From a checkpoint of a small mixture-of-experts model trained on Wikipedia.
Training: a variant of Muon for the experts, 274M tokens.
Below are experts of layer 2 (counted from 0) of a mixture-of-experts language model. Rows are named router (the router's row for the expert), gate (a neuron's input weights, with its number), up (a neuron's input weights, with its number) and show model dimensions 64-127. Each number is 500 + 40 x the weight over its row's rms, rounded and kept within 0 to 999. Numbers have three digits each.
After each expert's rows: a language model's description of what the expert responds to; "gets" lists some tokens that make up at least twice as much of what it gets as of all text. This comes from a sample of Wikipedia text that the model never trained on. Tokens count by the router's weight.

# expert 2
router:474540570511498503526454490511497554527481582506517477493453493444466550490461535437466435515478485484485538401537568528477437520471446499484493536504498545468487516446511499498470472514487540
gate0:471466505488480524506505496514439521455569598584520498499431534531518466542506507516508514522519521478537497466470511470476468554460434463569525512476530520504434486440597461450493579527571392
up0:466565421509444573525444466455530496473510504446509490476485484579529524526492471487428539495457406470518544454450603497478521495524479459544548491385476519489554473412501500498481508554498482
gate1:556536435446528535482559520478541511457509602453502495480560520503490457489561505509490571424514583541504499518540513544466498534502489610489567461482525448482486472538481505512461506461527496
up1:456508547555564457508419446446492608497485518462525586563431503498560485483539574485521522583477487553407549526471447512450438500474540557509593465505451540571523520445502510573540512439530454
gate2:450518478453488540478384505514526422548508484525564439467521513491568522504388486464515452526409501563514555450522512406525484505478450524474459493527480471544477485450551455530531413468513549
up2:553492482476547544457424462526550528572541516411543515481519443557496569434489491508479522527442423481510568596525502476458472582545495502522568530503479397449477520574486522479554540480484504
gate3:519526543538523552518593431445485502515504579477517435515505536421520476535571524487476451473478512539457533450504431525552500451432464508470522528492566460577521507442506497583442510571537489
up3:441560545553453556497512447440519503541508502538539546507476488495507470481515523478452489427443461444510600480562451526517552457422497503465488509491518490592528528514481530474474536535534439
gate4:472497508535537535590424504476477530476501527504511539480568489498553513544489549471530424509518429481540503518449470494450530497538382480451374496547424474450512544507413511429538494563507487
up4:464504493477456472458498480546493579454472482556494428531493541492404501509527512516485552491499555534467565458506519486509421485490582560493578510500523474513532462511535423568490572550536549
gate5:469459478537639480491474563547558472518551544470536512545469428549536512454488514503499508522455466471495482458484532489509476504582462429502497537413492543502505439485503493469494551559497492
up5:573535451548455495559589469428489502569515473489476494468534496496479451514496507539545528524436505561501442501508488523460518431443469556529529512449538483531593572539429535592482435499509457
gate6:553486571455508536459517514576418508528482523511458508402514498424471514518479457460589517556485436540529531468498536464495473496505545531511501458577455566532420532586503503519523564520531560
up6:508500497542542499572498544502618486435492545404524478572541518545451535480426510480361501535398523529456494477534431515485554522527524495495481527495561458466550477480532453500543483478476503
gate7:533525529536496485510492475488472528527558512458507493445436531464561549546497443455509438464551497481506558503563477485504502574556496511532474496482576587447452474544498537594535434510407537
up7:521506531485466470534502553424489520589488529530543557434462502435516530552452441438499461488494483501521614560461465433556407497465503508541477487486493520454531502464528485492527447484560528
gate8:532550450488445512521451476493480458572450498484485462461539496474453486513478482469461494483467471560525528525540470525516605547503557469469483492486490570532534459515496481552522576460541484
up8:459545513558463523535455488559479521476439468480521503506430472488459444518505493529491506543500508482540537497403554532494468475566572425443446587455482496513443516469447468564481526514465546
gate9:511534544517482502498488504449472428522475563544522458451488504539473534541434437472569486447484460536530559514502568429469519473527505576585486502544488534493508463497437497538600462501563545
up9:518488520514467491472567429476477455472475557563501443433509491549487505548497468546509431500539512434483482425593496472500417528429489506480500485435481448503545534487351491516497528471551550
gate10:602485556421427540498474549525477546535563505531535497497549546512481516449532461528546470474475541453558482472482528493493533503537510425498509579549481507471551400520482498570521525462465497
up10:472434490504435454546431474518444435434493505543465554458511537526511477479430556536497519517515483488523476507549404523574488456470394446478452507516460492491465537454469520532524426551481494
Description: Articles and possessive determiners before a noun phrase, such as the, a, an, his, its, plus first.
gets: " the", " a", " The", "'", " his", " of"

# expert 3
router:493501422530545511519528526495489519522485501534544583487492500439570527515401531407424480407519521512510471522517514507615496517449503507409507390498589540519490532481469509441512487517521544
gate0:508485519518545440531433477526501441534544497559446504587503538506513480558467477537538521490536496559487524458514492504520493536420489518457508457508515467467495520461551566464553500472478527
up0:566497509456439569489496501498504509456451485449542437456495500468545464430482479525555532553518595515481497493469531422496467468534453485552545481511481456545434422525499491504493478449538468
gate1:480522520559405501497504470525524469425557549498497581499542469433524620483532546483494581432538512502494535490494495504610558485499433478436513463531599506523532527515454479476487388617519466
up1:459513499494415528423451521484458420403538555586539537501514492591504566504499576515507453494490440532520509469496497494542532504473510481450554525549545497403524500489466545511466521500534451
gate2:479499516469490537516498547489484551502529522517481464500513548490465508410529518443541476514493561545557514498555515471580431534547555529538538552569511520516458557587578461556523556520544505
up2:471535441476511523501524454525479455448524495529468506533558534568437515553486527503435573532502525473476495533500498453472461524509525446492433476502530483488579451490449519478520412412518552
gate3:532494459483515524467502523543532577489480478506538440518506580491427493527424514457491519489430482513504549492535538543470474525460519515427482570484526512495515485446456528539420587563513523
up3:533473500398531530467428427541486527440496422532509427480496587466487458526484479506461490501449550583477554471443474533510526527461501451431511505544536444474482514485505468498492489472459526
gate4:465518429514482563420496443577512489501582570523533531490497481414476456537488503480497473405530489511458512474561476476530463451450524529465534489507497521550456563519433506504430466566524509
up4:533446433539511430491442542513525476450501484545510550453542495523523549453468518507486503536426469419548486486479481523477569488573473533562434524481508514444558472487514556525580542486523443
gate5:485438433552560522463521546507503478507477477523526518562538528427510484514517455429518512442531487502525504501465428506525565440547526521491529513522479451560567467579502493500508478420490522
up5:435522443518501557441540464485535448609490506432460443538524491498448527530451478546545525517532532478475507475479523471453474498522430574539463494524542475563430461489481425448516441533529480
gate6:507443527558516523513559513544473535503481506441574485537470523437469488485519476495484531564490455461493492558530516529547495467422549489475398492490509470496480512541505521478549517481480518
up6:483502498512447519484529531465554571585501475545478466565477537535553453545482505551424524507479479509541449576455534451554548526532546451481512537516487412566498561503551517533509471498490507
gate7:541498475478486488508513430523427488550513526460525527440432514518421524474470507488540544507460504510504485485514493465517553498466498527498493480579473456513541546591442461570546482470510486
up7:463412498544482575452480527514532535468560558479447563514508454470550500561561556520554480541493547534498515444473525493394507516517549505452536462441554459481492453497508484506507540490508488
gate8:447502514547512524486514546492547597436538578448567573544524531430447490539476495450512543479497504532492436522533458474574503456467562571483506548519457504494422452533458504455487504485434508
up8:525462484493501471488552516460477499467524511500504548511493497403496493484516489520480465425551557504501467471533533475481528556505484516452483511471457501530422495597542547502479510553464515
gate9:583498575493485537469495580515510454556508455440494519532563475464469490489505480501501501509491507481523447509515560457399463540498469577528413454543518442467447518452536480490520476497520470
up9:509505450543485446483480458463512494536449539547485543485535578578515530464545495477557507467539536492526516504474426479578551495497451521547531544428494495537541529559394509548460457467523506
gate10:558502509509536552538555555461472469482521548500565606511486586450494434538460510522504446475547498485509520492489511494454566443516491462485495499507526473505507528445528460540557485461545480
up10:511494466534509527591460536525442549454521547475510511501480558484420463500481459412513521536554500493519512472454450501519501470472512511445456521589518478446487546517548504503519473421528505
Description: Line breaks, opening parentheses and quotes, en dashes and slashes that open a segment, as in "(Now and Then", W 89–86.
gets: "\n", " (", "–", " \"", "/", "\n\n"

# expert 1
router:503386486505487462572479488475524503456451497508592520558454490540460504493457519568518499487508493543443567495505424518470562536501508501516472573521499473504480520561470482481516540456477487
gate0:533532459547420538452476448497436464559650557438475487481475511482546509522446580489493500440550527544468580492548468492522436590460446405522503543493469479506531521492413536513529482548493486
up0:497527427555446507418529522428505491545465453434545484453533550523475522524528597561519534481518536531501554572544513528519562457489406477482523594515470507516504557569497485527489527585477542
gate1:449517544494603414511550490520576500459451524490511413583533425491513540491499457451574507440563477531495535535478447436496447484588454414544528458533457515479446488480466491521456482455510620
up1:465449455443594486473551513451518475536458512498543550525498467528499566549498419494550470505513502520612466577502488563485452476519494524558556478527510470522495491524476587501573492555510551
gate2:539530493517469548473539491535514461532556496502554508478464516461469390603526567527531507493479463504489486499483502432504479509500458525466542462514553496540512450551446489516477442545480520
up2:503575480493520477501480490451484448459479506562482447449468482494461453533510427542509445479446516485485492548492535524391529438479462485530475498519550385478493530481495503625442472540558456
gate3:526424510488570510531575497591522469477557466474439513444558491488459446460525461529454539456520506548485443487538517560507400491542488477509492489488517437454556465438471443446500482555430538
up3:509475444496484499509435534512465538489456501455477501478483487523525440530561515590519521446534514500387506521437502507482474473486511511508453473497555541449416489535533530481462516519444471
gate4:497502547547482497480502600405520477479378501457528493485455393498504506491463511533493452520540496516442497510473517462396488577535458482485493466433552505501508471503487399551564537507469540
up4:467546505518471453485511562386500546517445564537517498483481520532526559515518495498478473497422479512496538458459471527502493589454586485465496508540524544482450483479532457509505567521473498
gate5:515529550428503559454464506427498528577464502507482475563512481485453554500487453450556558537508500415487484557533549532485530451487529444491478490466466539452554542479478555512443611496456469
up5:521502538490508531393500507533538464555444485392507480519498503529514550523499502419534570474539555575504476441569437538511552530523471442417464509455462457488479494509489509461538549457499523
gate6:490445527469440443480505496532506479516512482500510432507506515431524422522408577537518590451517523435540406484447474481455509461517480489484502534493422399478438533425533526528504446461462544
up6:483549484467529517487478491558460541524521534491462579487541503518445511542525469516447488581449496543526452564486520540499495474480528524521511543517482558509508534485459491513513523521531549
gate7:589439545552443516499487385486497524496504532484506484483514510501480541520484533472511506483458495504493470537460479498589481541473513504451428454459439573476476500491468510466445488436402574
up7:521407519522487555513464526493550497441539549536464503531559498485528503534519512579510474514556528456493468500578466469427489535524496518503519467418498497464535464511533442568534494545465531
gate8:465465590536503489486447439472513438487510461499500540517507495458477418546485472437528493529515458495538522524512586538428530532526574516502470541473454520508500474544487467468474500561501501
up8:466511512537474433492527527536481530523482501502445485498569585517513504477456509497540614455503438428507477442474439513535500430507491483509587463388509496467457560475529526496533517509545513
gate9:509436474506390467547596514523488464544508512525474585525516502536461465558526577519593501525585488504467539512495556490495485504556467516464443500419547543465542545489481505504472590522486491
up9:515486567440604500493496529504529534499561509504485514566503476510557467414515558512562513499476530424456475538510492527484534500452562490566544483490494513570542469504575520495516496464461437
gate10:538539503477483562455533506490518460501504522462481531467494535443371502543503539444437463468456459515497536487534559485437464435463491458521474496528506389450560481435514487519498478465556495
up10:493533460391587428452488429545576538511498518484572483493530537547509509524483471477477474553591436453497536521487484525494488518478511501515478558476536538581520502489492468600522522515492491
Description: Prepositions, conjunctions and auxiliaries in running prose, often after verbs, such as of, and, with, for, was, takes over.
gets: " of", " and", " in", " to", " for", " with"

# expert 9
router:520496483448493545388515510508484522512422461490544490501488450531531476549534455498502565564453491452537551498447457480502453470530505479511595528538437454558495494479551553438481446530548580
gate0:481485549549444490509396449478547483483472450528436506474557499474500528522503520524496448465545483432479485473492501509547507512537472482475505486535502483472544501413492501454510478530548528
up0:560503406511553468504536517515485483562495512515500535524476532487475498527454458508561541511471531513469525509546479537445529522478488527612555529531518465518553531506506498468510521544498436
gate1:531484513556537456556482594502486540572460428512469515506509535465568489497490413448467498503485453493498539482462517463480466521577540551505523559526486444567472555586555485497539501460523512
up1:528553507501494484486527552472520467467530615531464425527479388536494499482509489536529547463527531503567476560539540567499500483469546514518402561460452453481478445523452399450445506520477489
gate2:531459443436455508485484515507472543525465530463530539568515487566512498445509555465475594510479500476519525481567518507524451575550517558517485510558490526457469496500505495472495494477516601
up2:465458526479544437511488452447460503565539477543443484476466438532530554557523518500564500497452493483463446513487514454533456528485527544436513544518516526502456476477513552467489438460507478
gate3:546519568499467505451571426483449504493486449433601511518452523475481503462522525477506473513424499529440532472532482491480486574535528539537521549568417463537381579391485503477509504563475559
up3:492516507501499518538503456487471514410470500511534528526475448515521473454471551487388514511522494458513576434498451430478487449522457477473498539449531528467503511522518462457537499537466481
gate4:494385530469469546471503442427542543484514518450551535560468466501513426453533456531495502501538519480550435545493511459551506562499536482513470525476495421447635478518437491420509450548471474
up4:484473470508474586490476510503476576482485461530486606451506475606489532443562533486530510462464454481530479452523540481500478579479541470482457513489502518489516549532460605511474561475584496
gate5:544496472512529501527477467504545527571495501518475480505495493540465533598517481446504522552503500495506530539563520501510469562519544471464614547559462450533449514524531464464447483462531471
up5:542532486528573515410506468462515560442520544543474466477525561495481497505488501472509488459502419506505455472595491517516514512408490493468501482495494457523513524493478523383450548478505460
gate6:494503515540497535532522511493525461489490499491471464508536473511507555586523435501477554465514503499528455474566480523593498457448510458564498488509493491509465534496503553448486392487499549
up6:460578501466447415480396517445530551519535503518466480474559526492466514485458526506494509530546448442490514541457438437459488518524465497511464492537490463474557505509548537490449469530459460
gate7:538456491494486536517517513453472475538498446501561615476510441496529487492499525495528496433512475464515496534492533487467463507555483558530502546515460533525453521531486494492533455511521571
up7:473514533503489500506516518521476434449495533485471465547509493535498547527548501518539493539566471501557525493483550541530626479515483436505457442576529479463484517487474460451554512406488455
gate8:545448491476497461545541481506543532473527494513454446530526455452506390476517428486544489494522510489497460542570503470531487512508515468484512511484415505588427457537429492487505531516484498
up8:494512473526452550437529422484506497468420511439518526490456519539507524529494523474450491496515504488487557505400533550498489379485516536426487503498569447487476492490548530509423453545468432
gate9:487536472463439456478520500488592481528528560513475549459521493519521459548464520484481478463432461495507444505556516454461468543518492483524462530533537466515534467520470513457523561530492458
up9:483467610521486472506489546536407459496497490473520502503545520527461513537476482508520557430532563493503450532433456460521525455442666508528464499470571461468493542560525417457568514517545486
gate10:433491438557532539468523537491428496488507457453480498433446533538543552567540487492536556491511561467521512496493490539481472417490507521507491497507545519496499544455510542516551516541474473
up10:620474478565520472492492489452515487549535459509503471510471517442477468554515398518484523476469534524469532470511429490494472580493491537527572538486526432530542427469497562513459452460404443
Description: Hyphens in table separators, list bullets and compounds like Ur-Nammu, plus month names and syllables like ti, si.
gets: "-", "|", "ti", "ta", "si", "In"

# expert 5
router:489522492535480480433515501512467425567558448511529465514459446506551606494467548480502492503512526469464530563478545558518557525473512499514475490475506484456525501530513509533528443492427507
gate0:459381547426492552441525555446489461529490490431547427458438507552488554501496503479549557457532517515519500536537481485460472488504521459480529449471568451468523533494469455551482501552571473
up0:495468546542515518499511532505503445473521489480463502536524539484545548527467525475480475515568571490468576472497511501476481569479500470495478428441494481500613446536549485506468479545493566
gate1:485579517577461526549511529507541482512470453508548521555494523487543478445544564421520524493483525481477401466466401514503536484517555556482547523529526502489507520604568483542457533489533548
up1:495542499444550500496465542504544550478528460502444570511503436433556491511433523556473535486498481467514545510507501527495541534515518432472488518476545429529408582516492501507553481442458534
gate2:489493480575560468452519487459457432497517460466473394505563508523473493500468519502504532495471467504472554457468483460536449469508553483442543471484599518473474460467573501536548475539478463
up2:460554508559546439469521474524537445430525481493483433534514523546474503532462518506502490468493443520467562447482474527462429457524544455490492482464499564467467467516528481562532500547438502
gate3:464467452478476571483536533547527463467554516486499431465524545472504573512454529478508416481545457500474510452561492460498497515580546450481468477443463481502493483535506452523546550548515610
up3:505472530476458533536560540545482506525489518574493497454510475473439524516444499490523468468533484502546523467517515500547473503537533526467526441532513545493444514560524493449440546489496534
gate4:503520519467471515489493538486588495497515519443489441537380472526516458475462525440493549515524492538514527478522534445549435448558522503515519534502458532553423480496489441463486583578551461
up4:480469542503507419465537439471511516447554518420518510486478488466444501459491519502514476500503519476458471562480519512458505465481482493580467439459497536527534552423479489471559540448519519
gate5:488516540452506470509503509590529513542486487432573531546486492450470456603551526525462507536467517517511519559466541525513572507484419544466519527471579577488501558513501574521548522446459479
up5:548535497518476510475474493501528537473446521551472517507554565526575551418599486449529480481442549464555421450412571475514519494521510479531526491481478499474458430544507470445432475543547549
gate6:487470490554536491464518550476462487498419529482547495489493473488485484460475383459518495482448504513521368485474454456471520551516475549475487477562553409491564505560475515503430482534520442
up6:471514444500505523476519561488567527532531468505483540520528525503443551489503605482520477540524537509552520425555469534536480553500452514465480523442467491585520499535502439470495463573524512
gate7:531433484487463463500485551460508457458394433489508434416453469503501458516574506471533548516522501512482527528508543521465538435509515454531519475497518500530554467480524444500551509483479504
up7:485471562464498530472473489469476517543579526558511519514547565491477578477454504581460487533488518563505440478447505474485475459482466492463472529485478490478479461439466519451492588599565526
gate8:567449488424443458547487565503473398468475458454495523445454415589503532526427512487447558502412455462478444521473552455467508413515556473453562518507487564522474502515495467456548547446465475
up8:461522509609509556446521440501549597543531517494524498548494505443447466453536466511520500509568514578452534485515483567549472572476406503543456504538451472445468486467468505515466464547514475
gate9:556439514560534473543459522512462563442543523461519411444494399508414490500445451493520515510476536472504496455476545467484529520546403467512543498433464521478498496488514556518478509492516464
up9:400470559439565570481526482582449487442423559495504527483484454525557496489525541571470513518545510526478463517531527559475449493516524473494502477505539450485518394468463472499449553545531495
gate10:478462493550544441504478546486501546459418483500465503536526527523469490567498476496464509467463493541437485518491509545446475485531550529461484462512497555525522488542477540457557534518443564
up10:573483547543467513493467430491481463409530527544478534522559481514499538483448489521470557554541446472491473512460484480481431490453585512540475536474473545528508515533516497497588554529480571
Description: Commas, periods, colons, paragraph breaks, closing parentheses and heading equals signs that end clauses, lines or headings.
gets: ",", ".", "=", "\n\n", ":", ")"

# expert 10
router:484506528529561512515508524557613517461500482552480541590588605497509494446577536472568542468491481513489480496499433508423487482517521503514490503518481478512516529526500541520419521521580490
gate0:520458538525506479446408492526499489491471484434500533470527529534519515553517502473523546469488500479487446504492488485457534538560525490578440578506509466435504446572482445512509498521477541
up0:463503491520477473491533476578469479499500555496543441529489551436540481475489465584507521611500467468467569564474531502490424498445573443454530433526536493560594500543496538494476517492507470
gate1:528544442494504565505539425463470521511457502482458511465558472463543567536518545492449499521558569533463580512544482486453468470486511441550526538518552529584574504560429491515558566570530430
up1:457531387459519499482487495542457522599447507482506544484506474444623585514548544473453488543492560556477559513502535421431560512472539443569527501542572559524575507483522480521459481510471464
gate2:505407531484530502467483506445503458480506451450549503519544483479529452492413508518603436497577517505518491521543469555498492522513475539447478490497543508486463553421528431479463493460486522
up2:473469484520473425547458517508482505567547500462547486534489477463468494508513449436503431487419528540488528565472504506486529591459470469524503482472545475476438507448479418497440555479479474
gate3:494478513542489497466458460580517439484558420530506521520493512440442450506484541536596537564528505516497476540547489492528595492485603443518485475529446623518472469564601520442540486464534447
up3:480432517552551501499472557493431500476515486469457521513497549512414500471516443601476498500528494509480474441426435497540534525468487491435509416472511489490535540443536501499518528505521466
gate4:438461461517484488462539490558478507551499531514498526504454498482461405496535469542531471510437535527510468494492487473403435517498479567505485489533499409472548503490414517485471436545483499
up4:537465506530468523502527522458475493544507555502530437463510547552496457477466477576428551484426538501500547477526456512493584536579490506513459483440543551469583483513544467515448511490602485
gate5:500532494562510518553465457524501509500463459582554506465518544479530502496573484492486495399500439505507527486520530534544512474517491497491558525619528504516481536556539557508535572529456474
up5:464473512512536450492451498551511500495432555436527560472460465523532505477483526481536553527525557470518431494453538481431594501516469470520499474525393484531486492473472472497540423450490531
gate6:472524419495496459476459506469530429495575423509565499491559534424524475435395470537536502459508508487435475539503493486476453545493476445456534513515476473502507449475481525518501466517527454
up6:553461446490448545482453538514440471504480535431556466461505439529487537509516501475480481547495499586486507433528531550493450496527482481550571480535492430543578409470442537439486502482495466
gate7:472475484535469445508475456500473511510545476501569472544530463510399468491477504511572573488432469552464536537533432472527453531518460517482569465510462525504513487481512453515559468424475457
up7:429485560512555464556479516496505476520553466490491496547533499530523454529490573523511529548543460557500538543506438566528468555447516527494541476543524488528529511471499499498484569485491512
gate8:485458458465514454502544483536531515510484428481577456541500444541449523418536508494522429497513526489487514511522548493513537547448523511533522469483458422443520500497442492495503532572523555
up8:473546504497520503487532488543499547538450478534462499471432474514485438499527493472447514541581585539541492539564558461508530519557511499437479533504515572497511498447512506482487524425543529
gate9:500421461531509520473525532524529518503482490449562444472511530573462476476519525561474518455481557470437497475500477544478496538524489475490496613450498459415507518542533538477475552509531487
up9:522458470448473502519517496455516459525458486524494464521562476474469561488525520411483476478515538491507437520389568481541497517452512530466457497578476532389524475482493482491415511477445492
gate10:457513559569471508503466469613511615490505485490522468473493500480518492452506552482488516562479457459483430464488554456539511503444479475528493490467462510393588491462441585435569481556571495
up10:505451551504543529531482489511526444490540516504442506520560467534464471539464457524526491442484523512504566504443528500474523467534471522556539532464486502495452482551493538526474449490477555
Description: Pipe separators between cells in wiki tables of sports stats and election results, plus semicolons and some verbs like was.
gets: " |", "|", ";", "  ", " was", " to"

# expert 11
router:519501512494543499541521453553487521424522452483491510487515548460464521470504477431508533509475463448507473515569480468512455514460530478490508448482510482493553559552475535462542540513561421
gate0:431522525526516513419475446506483531530558444501521437457467558471554542401478455506447478561496517498412486506466500499525570521479461520501495507445527490471481517568520528470471547532523548
up0:559487480457580491499482508546455514570474507519468483492555518503467590511511607468576506505476525472484465472424513498492540511464479486577492592538488554522553442539488509484503443505453534
gate1:523452512440448459465511489524483510464549510444512518515511548413391466544519471490486488519513514534494455547515557496512492523532485476524532572568445467484522498451533444586507522444496511
up1:513448564501477542477454448489510489492549465492435497542511432450522537492479502511441494523514492500438469555476464454520541525575559462524492499516554470501591462540603525474467421516476535
gate2:516527486467554536452528449510524499500503589529492577528555571464478463503555433495514524433469535454485507486468547512462520471521467491557487510496442540559527493470482447477454581555491544
up2:490430598452512469524485563513471488489448443515556513501467536539484456516516587455528471540540487491527432452518510522512475606499566415516455534512517476510478516469546569505528500468480504
gate3:523474545586549475474466468523426492424517485526499503595501453469528479545453527495548472460575532533584443492591413467475499480513479516542611507551483531571565486535500484534515517438381464
up3:485443434503472446498494524581523510511485468499551528480467490522542451487499529525500524456454441444538491540485493539494538556446579541525504457434571440504540457451506492483443526478436442
gate4:559500529566551505526452483535514531505600533437479451507499481527473522503488494422467500525470451544525493508491525430499516485512453499435481483463523433515455529546437581577463516492504451
up4:514552518589522490508478473475445477511520559458521547507450488532494487489538494444447522543496435446527541532513543509487438557538487479491504491501474540517540491454493525518506459390547471
gate5:544506480415565472445488602523499539477504535524497486507512480497521532488526455526476523497431530569472487459502527587496508459512440546506507516430528508491490498524564536494517475439460527
up5:499506504449515505479504515504455451503481507502458496513513540443473561522538505477551407568533503449455446518522534493489541462481504527461482481491502506572518508489468521514489520470484530
gate6:572504460508540519544561433444558503560484457463454489500575526571528485502515521414493466503506429475536528523506532456512457496501547467444452460575527525502482466501555435528493484504414507
up6:541476466507456448487558535528462509467500474518510486522505504479456490575533496558504529480534493563493535431510440448490485498547503523444491487452501538468478470439472568523448515478402472
gate7:430452427477449495428492479556457465440477512387475476511496538525576543546500506488484479473502476406482491464499524536564529439466473470477478534552522515549448490584478530515505511559381515
up7:487513510422489481452551464486491546494516521462493538458473543541539492485453491487464541540430489432510480514495518435496489563531537513485512470441561506486526531511479538564530516490472535
gate8:520500542574546503505553465529524528495492507505474476470478538475533521425459523445564433463460458501481487525522448482468438526481492590470490481500488491497517502497449473490535569534507521
up8:428516497435450431592446424486568540460573544478556464466414599496496626459499612458494502515527424519480513547464476469486500553510449573520472564517473490510502464451519476553524502447520508
gate9:492524433488487555526543540474538574516544513460521461507565540492516450528511462466528510513515455479470536475544533565509506576571427421559443501477478508537502468553537451511504538524492521
up9:568533432452452516409461566529479481466563521490560571520488531492554498460476525524464483471562457514521548473561533499499530516433484505559500501524482508469489496548479524496470525517506522
gate10:534447483561508535555531494510481578498525450583505568518563500549508506474565530516487526449528552576474466533487520512570558516462500444520420486544526375499528513506492530591558500543467510
up10:478491517517425474534473472441510481491442527530490473513449539477503474486444477487545428479538434513465482454454529459565490524546577495468502560438591534482540499484519471421536520463508380
Description: Final pieces that complete a word or name before punctuation, such as stra-y, mo-ist, Griff-ey, Etchmiadzi-n.
gets: "s", "y", "l", "ing", "r", "on"

# expert 8
router:510504492502555516482519417461469501502492531568423498484505468535459436480534475555557440447524535568541426482504505536513528500479540510552515475424551486515465489453508450528454458506469478
gate0:497481408520478486497458553512510470457502573472483528546543489446457532466492484481587515453422501536519434486509515537519483538520434448455471512507450445494492404526534563485458433439420466
up0:449544549511497474462497505555420485563480445504535573489492528547489523490447458533514554568527500443493545504480549533529420443532492552559482413540612495485483556484554530513558496569522480
gate1:524526421497507471467469532501547496489500473495442500521538480470489471503491487494465424512492530542469422481540531523460465541617488488445471509580477498491546524511450525561498511443501463
up1:462482457562457541486398482458523468457495554506472429484585517509526543474457510487514452516472561515545489460473492523544542494483475444495508535619484495593522437548499507496534559452497513
gate2:541521623522470498555491512515445491549462501400407492493446518554493474491478468474494509508447445451478515523479505398495470485528487530426460470510517590497461508467464563503533458545469503
up2:457416485564434476502484508514489505488450516531541497528407516514516461515519460555485467449428553550451473468515525465538491517489525514496511493534486493477541506444529566486479559469524470
gate3:483467483493491560533440538541497451492498571518541437492468552506565513499571531468672467521511513478470596490464529472478513465505496524546489511481528535497479470466463512496533454455512552
up3:510486450458493481558449426548427528471406557537547509464454529504559469457471495513593500499489431476522468503534503502528482523524571504501474551513469515499504511468490564466478490451521489
gate4:514470453572539438460495457481473498532492583503494553460457432461461522528465531463494485471408472461548470523558554491506492507539494537462456432547440443463537652442545470457486471593433501
up4:470474542508465484457491477501620525435464516476492508530415511510534495480498404500505514501441481481521511475528515519548560476566552510507534412496460453533588554560519500452516496452467511
gate5:487467560488456532484477509387492499460504522488461493526530531505410446448581523502459481581458456536479509423516443540502445473500512421511534480536460484501488540439525446584510491538579566
up5:524628497488441564534513507580505500468450471508485515471457559443502513454505463570527552445501463460510484560518518513412451487495495599494538436543526464552521444456526534483527536442478475
gate6:483533476530564554386511543443502515527494535447487448534465507511505495459514469530477465481480474467540572513440545527531536439506573532478513502534502517541466434538456506473507457453521559
up6:465512503473510515468555424464520537450474532509541506502500463539512465533514481479493443479546509529513496413507480524546478494403491439487543482511514496458469549394455454569506438537477524
gate7:497451465530475440514482532517484521536513592463470532478558436458548542553506429489544433479499538539451470500509482536476540478491492491582492516582433482519498515480478438441526495548491480
up7:572529572457522493509509490579535506490435438576451520575461472498484504484454577431393528563470494480519425555551508440510447486435529469429498490497541439463451475551561484487442518432442453
gate8:516538505562445497554478487557489527453569478568473459459461492457527400545536572500546523516529511570530513515453480405469494493465551532467541486423470526495477523476429470481422504453447444
up8:438471484570501498505433444515542474446606536499498496423459567507487464534494521464500458533483506550486564483499511524488558492558475556536546484476428452536539500450456520544524496403473473
gate9:567493443459522487499459584496497548437494457485449489487502454508548540500570498558467463425445538534505546600482523503503495475519451472456493476438512494494541470554484527460521485613528379
up9:472541458543546506473406522491456498532561541507488523490582526555495542466534556493562468485564501549492484534492558494571529484530390493502459496474482465494433489500558509548469446552564482
gate10:444489477546492516462482473505528479461527544475423479478508497438485503502495567507542457432444481565441456487618562516501504496476512460424506441455488475505383486566413420502464486551494464
up10:522451507469536535485539488505492500420547525535472471519478442512435444572455565513527443474472539468484438552511508512507528551487446474470454472519503490552426475473493429525490504525455569
Description: Single vowels and short letter pieces inside personal, ethnic and foreign names, such as J-a-akko, Latvia-n, Palestini-an, Ather-ton.
gets: "e", "a", "n", "o", "i", "k"